Below are experts of layer 3 (counted from 0) of a mixture-of-experts language model. Rows are named router (the router's row for the expert), gate (a neuron's input weights, with its number), up (a neuron's input weights, with its number), down (a neuron's output weights, with its number) and show model dimensions 64-95. Each number is 500 + 40 x the weight over its row's rms, rounded and kept within 0 to 999. Numbers have three digits each.
Before each expert's rows: a language model's description of what the expert responds to. This comes from a sample of Wikipedia text that the model never trained on.

# expert 15
To and modal verbs. The word to after motion verbs in route or ship texts (took to, taken in to), plus modals such as can, would, will, should.
router:468415525518546493441478484514481452487472493507546498543525468538501519537557524453569454474543
gate0:525509579541563447544492533593480560506448401449429460499460456529520492471538518504491554546548
up0:517495421511410469531506492560560473477494582494467483496557461557524469531458490411598554485486
down0:494482493517458579464434510512382436479466433459502486432519486447544462466504407477499490467520
gate1:481524463482574494527489468532494490543468475518522488448475452570540497418548562531520493509469
up1:505413527564500507474502525513480603500427441398547489440504485565581486525532480490431571479487
down1:506541552539454522487489478457466524393523489503552542511511577470462503526499591480394465499545
gate2:468515544444496459520446554571469488511530447552510590482524569452471465534559440431465488516532
up2:553478412536457554503551486518536564483536537500473426491562561548514502510433452537528474486445
down2:478536552497490475456448558424489490435535511470504449483428470493478537511528447540513518508470
gate3:489478449477439517552499473475560540514497497458396507568486489561523497500493518486536453562573
up3:477517494470459516538472524478535455575445469478463502522517480461491509449485484475541495549479
down3:460534514455540501437464489493458505550492499472533521576534495452433450510481475477482480521473
gate4:509459524508556511428464491536484458472472514508442548534514498511519513488509520566467489547482
up4:438503512484465501498452496391506562534519512491510455469535497468493483459443486498485544413535
down4:517528429454505462587496574518445465501458456545535492511501494473484501489496518541555529467563

# expert 35
First piece after capital. Word piece right after a single initial capital letter, as in G-ot, T-ru-st, S-mis-ek, Nak-ed; also the words following and same.
router:501571535468452564493460472484504455485547596464539523558556547459504548426533496549570448525590
gate0:519529523534460522492485518465445477458499459554438534489476549525545538507453521526523491547518
up0:425496528491463549490478538515524483521518430412541544510508542565506494513528488544479554564523
down0:469493507542488520501445538495593530615471419512419526528519451480505487433463519543538523505569
gate1:533476522506499505476553480599506539513467493485532563495511497455534512547442534487541520492486
up1:461535522560537521467532490516555461578388475428513534478532528498550498536492418533461488498482
down1:527491403553518450398496483408395494454499473498526491495584482568475565523459498483427501532466
gate2:523586493515500546558530521544435497589536464434488546455529471352511434526457528483493490528470
up2:507553548546513466535517526566527503519533465426530472466574512409505491516486473534501478523565
down2:453450531549447524474562567461429518481574473407485469476526492575516522565490526458449497405554
gate3:524455546545487536529438455514499483478542431454513522537494453570550482521578562453538492516573
up3:531546460489545465535510508537408485395564505476553536435476442421457469570538512454515517533493
down3:532513474419541425478454379547503453487565498538429484507504485477481436568470521530448437500481
gate4:491548516494512492508484561586393579509483520476515552553498494440488494512504514508505459616518
up4:513505523512540503524490485551472471438535507585452467498460446513529474555579534479469459453539
down4:550452425494503482446475508450519548593500445511488575467431542553549490481513480444480539473434

# expert 34
Music release formatting. Table pipes, quotes and prepositions in song and album articles, such as released on, track listings, Length and featuring.
router:525442439500528467476533480546484496533480492486548487527494434443517544418539492593523483450472
gate0:484480499498474471513453435535532514474513580527462466522446485464463515516516528549508507509467
up0:509456554482478431433588485444479492441534532482530509470469529537567478480520463466436504523492
down0:491528551504436487509514503527543472470430455580413538488432526445488486589497454514508569483408
gate1:554487473507482555460453562525498456517472502497458499513484492498517468472520480455535559538472
up1:493576519484535547521588437542512534457513520464490493439477460426567577509443486481476498501459
down1:546571517480459491520532497426531496475485535540544552473373518520529522453489573473506468453490
gate2:514470492507575518496488493442506493534500520482506415528490446523517571369501558539523491482471
up2:518525521477521563504520492510575409444506482537516557484453529570487479599456501481496522518552
down2:435488518479521475472526537555591450536506500498484506501437466543495571522533486495487460497463
gate3:539424533530496529514536581505519450559511446505568454420470482461437503486543488484536483398509
up3:510456494458397518526487558515463490468573497495558504486468478525524534491538486522482465487493
down3:516482432562528516435496551515471458452509480515511516551469550482561541543484455408537527435544
gate4:458455526518494498440479495513475488484522525505526522458550448557488501505485492541572436543507
up4:472507524543449501532556514543512595511489531475503462502534520489433519604470500520510503559508
down4:497503400486459488483489506497451438532510447511554471511454486452491487529573454435449462528516

# expert 28
Slavic and Balkan names. Pieces of Slavic, Baltic and Eastern European names and clubs, such as -ić, -ov, -kov and Budućnost, and Cyrillic letters, often in sports tables.
router:563527573465506524539472505462536454470493537482501496493575486483395510496539467512532444442462
gate0:540500483450587504595512433479520602502484497536526512530538517528483484450459513499450512507473
up0:410492432483520431540478519539465541520489540552467523551465465456494511491527490514457490444554
down0:523519480561470466454473580637558514483521553523494501460494517460504485519528572473513497482533
gate1:560511501446481464493497532542480446562439475534514501492534510499498490570495531568526383477536
up1:546463517542517506511495489441453479518477514480533481476491504474517457511423513445473473477487
down1:466567446574493446456576464444568512546587468564545547510512512501505549513463574500450512512546
gate2:504465554502442486483475474489481579477413591530529479463460476471521514533474506516471487455451
up2:546471563498576531511446470475476483511466484544532480466529507464483490605420478558519506489419
down2:502535561491551500516584488423605572518485501451515524661551505480497468528527513533493511453482
gate3:532592563434480484637497600475474453467520398494416554531559487517461520512525491503549509455477
up3:489529495432480548590439534491496452503467346518464484527599454571522475461524494464510471497523
down3:498488503487569470522509535513540523589530471463559500485549535499545486557611470526515582513550
gate4:520475510503554449495544525572565538488501458488476508564403557514519547479400504575450462539448
up4:492529433605424542467458530445410490548457510537473567451461499471484409561561393472563572509491
down4:467441484461552520545517570515532543537480479492462459529474444462445499462473471465521542435466

# expert 10
Action verbs, -ing forms. Verbs of winning, taking or giving and -ing/-ed endings after to, and or which, especially in sports results: win, took, elevating.
router:519485457502513514461514516518504541554503542559448527521465497499466515570523480509507497460538
gate0:465509464499514504517458505508576492523595457530468429460465466540478571513492452497473520521559
up0:506467478479514500460484491543508471510481443568515450448479405557590500480524492440531539488500
down0:465453541516441463497512501470532503445469577541572460504491480479538517533496511480566525535549
gate1:543472437546550472566506484522418483534443523579538494451574415498522508436458513518515474471545
up1:471458534367434566508454471431551475570528522466517455518477507489512450556477433509426439496558
down1:464541443514537530523538529526450496518553484531480476444512510436489470552491412481520474512584
gate2:497546491529458411569511452558515492503510521497447582552524495505434444474477525531500497494473
up2:531468515464533496534539438540525534515545504461541454501444461489543479545538529508520474541405
down2:480493546495452522546492405471518525526549509446462475529485511462551540504516494480515457455488
gate3:497527515528511471472469464544487494530494551516468529493590424455478443535492494487448504474499
up3:561545506531484478524495507463485552441490458445537494447438509520481611427531540538534463514509
down3:503521513558558527583475389587479561482460462463527475538512565497504513530587496508533473589473
gate4:527476469493498577556468531459502492509491516529519540547440519486567485508519503441508446459481
up4:487509444513476502543477523476516467527493485518537492476509508505522514487465531511547502492489
down4:456510507481537525470520487431512542536489531572508544500504506454514490603424473544517492493502

# expert 56
Quotation and music verbs. Reporting verbs introducing quotes in reviews (said, wrote, added, stated) and music words such as song, lyrics, single.
router:472552473526457505462564523453486484512474497489506445541512497478499508417468504530440527476507
gate0:496438602515574504570516543533507491396476476538463543512512551502486520551512592574483502464506
up0:503435545447542458534499562508555493475464472510471539499456475571477515454513517494519473521423
down0:459490553555534481461506503485470569484506513461470537410582548530504525497510488534496502469529
gate1:481477438466469533496491503504444550449454470495474524518474415436433540516464514455488542546439
up1:544529488501469544485527464479485569434528512491466458472489472484441460532451509554477499513475
down1:482506448439534518560597571487508497460502479472503463547550420402515445568527503459543487559573
gate2:461503547471470472476498548538534521491511537503467520496522548489500470503617493495511460516484
up2:515468481512540616565437497482412529525526496509413538518480442491441490498434486516498465513482
down2:556459423485573573518554444547528505504512523514539510468465547554443498520451534511453450517500
gate3:542520480489465441539514510535510533471540516427507456477457516463483505510471428490476477463497
up3:525514448504569493484484495539524485532513515512488533530468524501548515494456518558488493454499
down3:490444550525471501525532523559551528454520421493545539477475548501477451461452485494542479498480
gate4:480487530489546466475465532437440539449504480544511504459488515482551511465454511515520453537526
up4:502480500507512504423497488499551518516489532389495497554470460566435527424598486518454493561560
down4:469469472540502527437452513562495425534488519459468441468473437484448442489497533522495431514524

# expert 51
Parentheses after names. Opening parentheses and commas after road, station or place names, which lead to aliases, coordinates or dates, such as Route 46 (CR 46).
router:567440476500529513522489497445517549530434493483575527496427470483510443557528546476468399548499
gate0:463464523540480472496477514459565516543503417551528385475471506571483537545496494526539562520478
up0:506464459513483514514575485526463436452457461460520514482506484528505531460506535540478508475490
down0:468538524556507504552485492510510569524485513570539542454464495530566440547510529549467424429542
gate1:498441529477528496467483464493552530515504435518518536614554573512522490438583513506544459554450
up1:498464421517512547509496511512507512508479556416502485547475442582484512493407474503550503470505
down1:559528497571506500498482419457521470497457480477558545495487499464552603415458411440441499509483
gate2:492491481483426515529444476566482554492510452468489508457523484507496518493482570466567477502506
up2:544495464499555532547460457511508572477532467519480434457510483551554577391486623392523525522506
down2:552514468537531512522524492569452568469445569480465566461433516540525550481458565541524509578476
gate3:554486475460547501529519505541506486572530496434546465551497559516487490427434500443480419517516
up3:488427489534496511531407541521469452530552564495480469525456486545485510476466466442557533517580
down3:475533492545509479422507477513502468491517472456503485533523464509515552503511517511488536526482
gate4:431529551547448536510476467430466552531559562463484511494445511520425574493502531538509460517497
up4:506510505528519483513446459457521557565498562498469499544492537508485548532557522462512475511474
down4:521451533574478496536504489499454505478515495417474533465468499511491514472524447518486520554485

# expert 5
Particle "on" and capitalized starts. Mostly the word on, especially in "went on to" or "go on to", plus capitalized On, The and short capitalized name starts like Or, Op.
router:511477429526546556471541554555509488512509518485544538474553465478575594438480473547483560501465
gate0:468531487458486527520545501455458487517502463461520589547485503518468562502508474447515527459466
up0:432480556453529487398555506531481540580493456563531499540452530558463486483442523524491505476542
down0:460475418519472464533530482531509512531525508545461485445450496493513497528517577512425410519466
gate1:515488471542553446477515487501501503499515512534463488506567442512451471513474545517505506537463
up1:522407389501523453436494512478465478442535540486424505506473550545467454493458523481425567499366
down1:492494515461561436421533512536523488457473412524481486477496493450539384453491519494561560553506
gate2:532545471529417491578469498543525472489480611560512469482452585506447503489541462504519538560431
up2:479510493401478552520476453522548473497462574547535513491470561574500496494506477466509506547476
down2:500562495544551560472469527442487529488467509434490482451527523488525484518465563462469504528546
gate3:497417476448528581545502562529497519582486536464518561499446572528449473484541518491547473522544
up3:497476503475487502483526539536539478519461499496570495489469492527406576561496535476509529539511
down3:447514515574484504473365530537534492497579481527495610458493492517546495502573423496512509544446
gate4:619461486634450497504446545459503402563568382521475462513513508494477524501510526520497563498393
up4:507493480452485480486503490505482428500450510485497510518501495520520447526512389532520537486546
down4:485537504518490503513501552546523489439503504523437478428461489496478531557502510479479429515542

# expert 19
Football career vocabulary. Football infobox and career words such as club, team, season, Cup, League, loan, Current team, plus squad-table country codes.
router:535459566513524524540601535506480485582474479577497507522532451516511474453555486461451504483567
gate0:522469466494472490503488468518526500519514522525444520453583463468499500502471494526484472518517
up0:537563458579399524524501486507549477521511466498491507519489482481430510521475521466524486561513
down0:504472539477537549425476514442456538465461423411577562492526498542507507465453581441556516412512
gate1:570467496553483536462502493430458476511559534562484515489545461532513513470480470537425504481514
up1:467562496536445573476482469495457496483501589578468509491468529523466415425522539508516512512508
down1:509514493487510504434519566410430448476502492503516539475418483527487492535535510492574514577406
gate2:530438444507491533502494494514494484494475544462522482505458485599552508469456481515507570531518
up2:524582568556443507431542487447506437497485406521527474466449556419519490531488491488449539492485
down2:538476440401459511491523541510489524473514525502453585484455494491503540446497549547524483482458
gate3:518548475512463477472535502505495510538432445500566468532591550474490471467440595477465596459519
up3:508396520511608556522505549524531529558526504542491492453433459555422521522470450479481431537439
down3:493472557514439525511500446487453509470495491531498543500475479484465507531544527486460445508357
gate4:539547497470504516459461530476509561486440480520490530499499574459522587522540510555515495490480
up4:459482460485492441486484542526535426490511487467533488521493501495528467574401452414519427498527
down4:534520520544529465477524523479424474536471434510511500529507528551507493443577502472489488534517

# expert 32
Infobox value colons. Colons after infobox labels such as In use, Elevation, Time zone, Authority, plus some commas in people or award lists.
router:516458478406553555537522440492539527494522496494508542523438513483503403465484583496445430494458
gate0:395481514513519441516554560461487440510511415524510513576487479510536474488454529555496470393491
up0:544516484506458453411455449542490521606477526475539549489526548536441530565575475485494494555588
down0:472504425464542517474506549507494510445413499508522534450511504518444533517525434452528570460473
gate1:460510551437429528487512469564517605492435460571441518509472529489503455540534541471471523497435
up1:449506530462495514526507478559439585406439540521478545518442469520497487506493585413471504489433
down1:488403505511494512540486535528566504515525542515480508509519544518431465476496479567468525481461
gate2:554492457506514531533517542467588478499509490528427532547510513490453559559434515511438517522514
up2:509570403414464489471499471546520461485514546606472493422493574564476483461501474528467422472478
down2:422489477481498534506508527524455519526456518539501470515419505531540539506539522491469465504531
gate3:456519492514526505518455509497477516417400487538438544502561495509491551460392526461430506567475
up3:511485502556503479532507465461485493566487552531487430381444431534496505449514515438550500456455
down3:511526495496481457528563520454513526463467492487526525498507505485570505477580515443467509458386
gate4:478497471494431533518543541550562571493536491505504458486512515517492464480447518565570515494530
up4:520472505539569523573453494530466441450496449460554518470502463546536460522536435541491532465509
down4:524452397526556412632541502468407489437482427471545468441506468545479436446469516513489500518421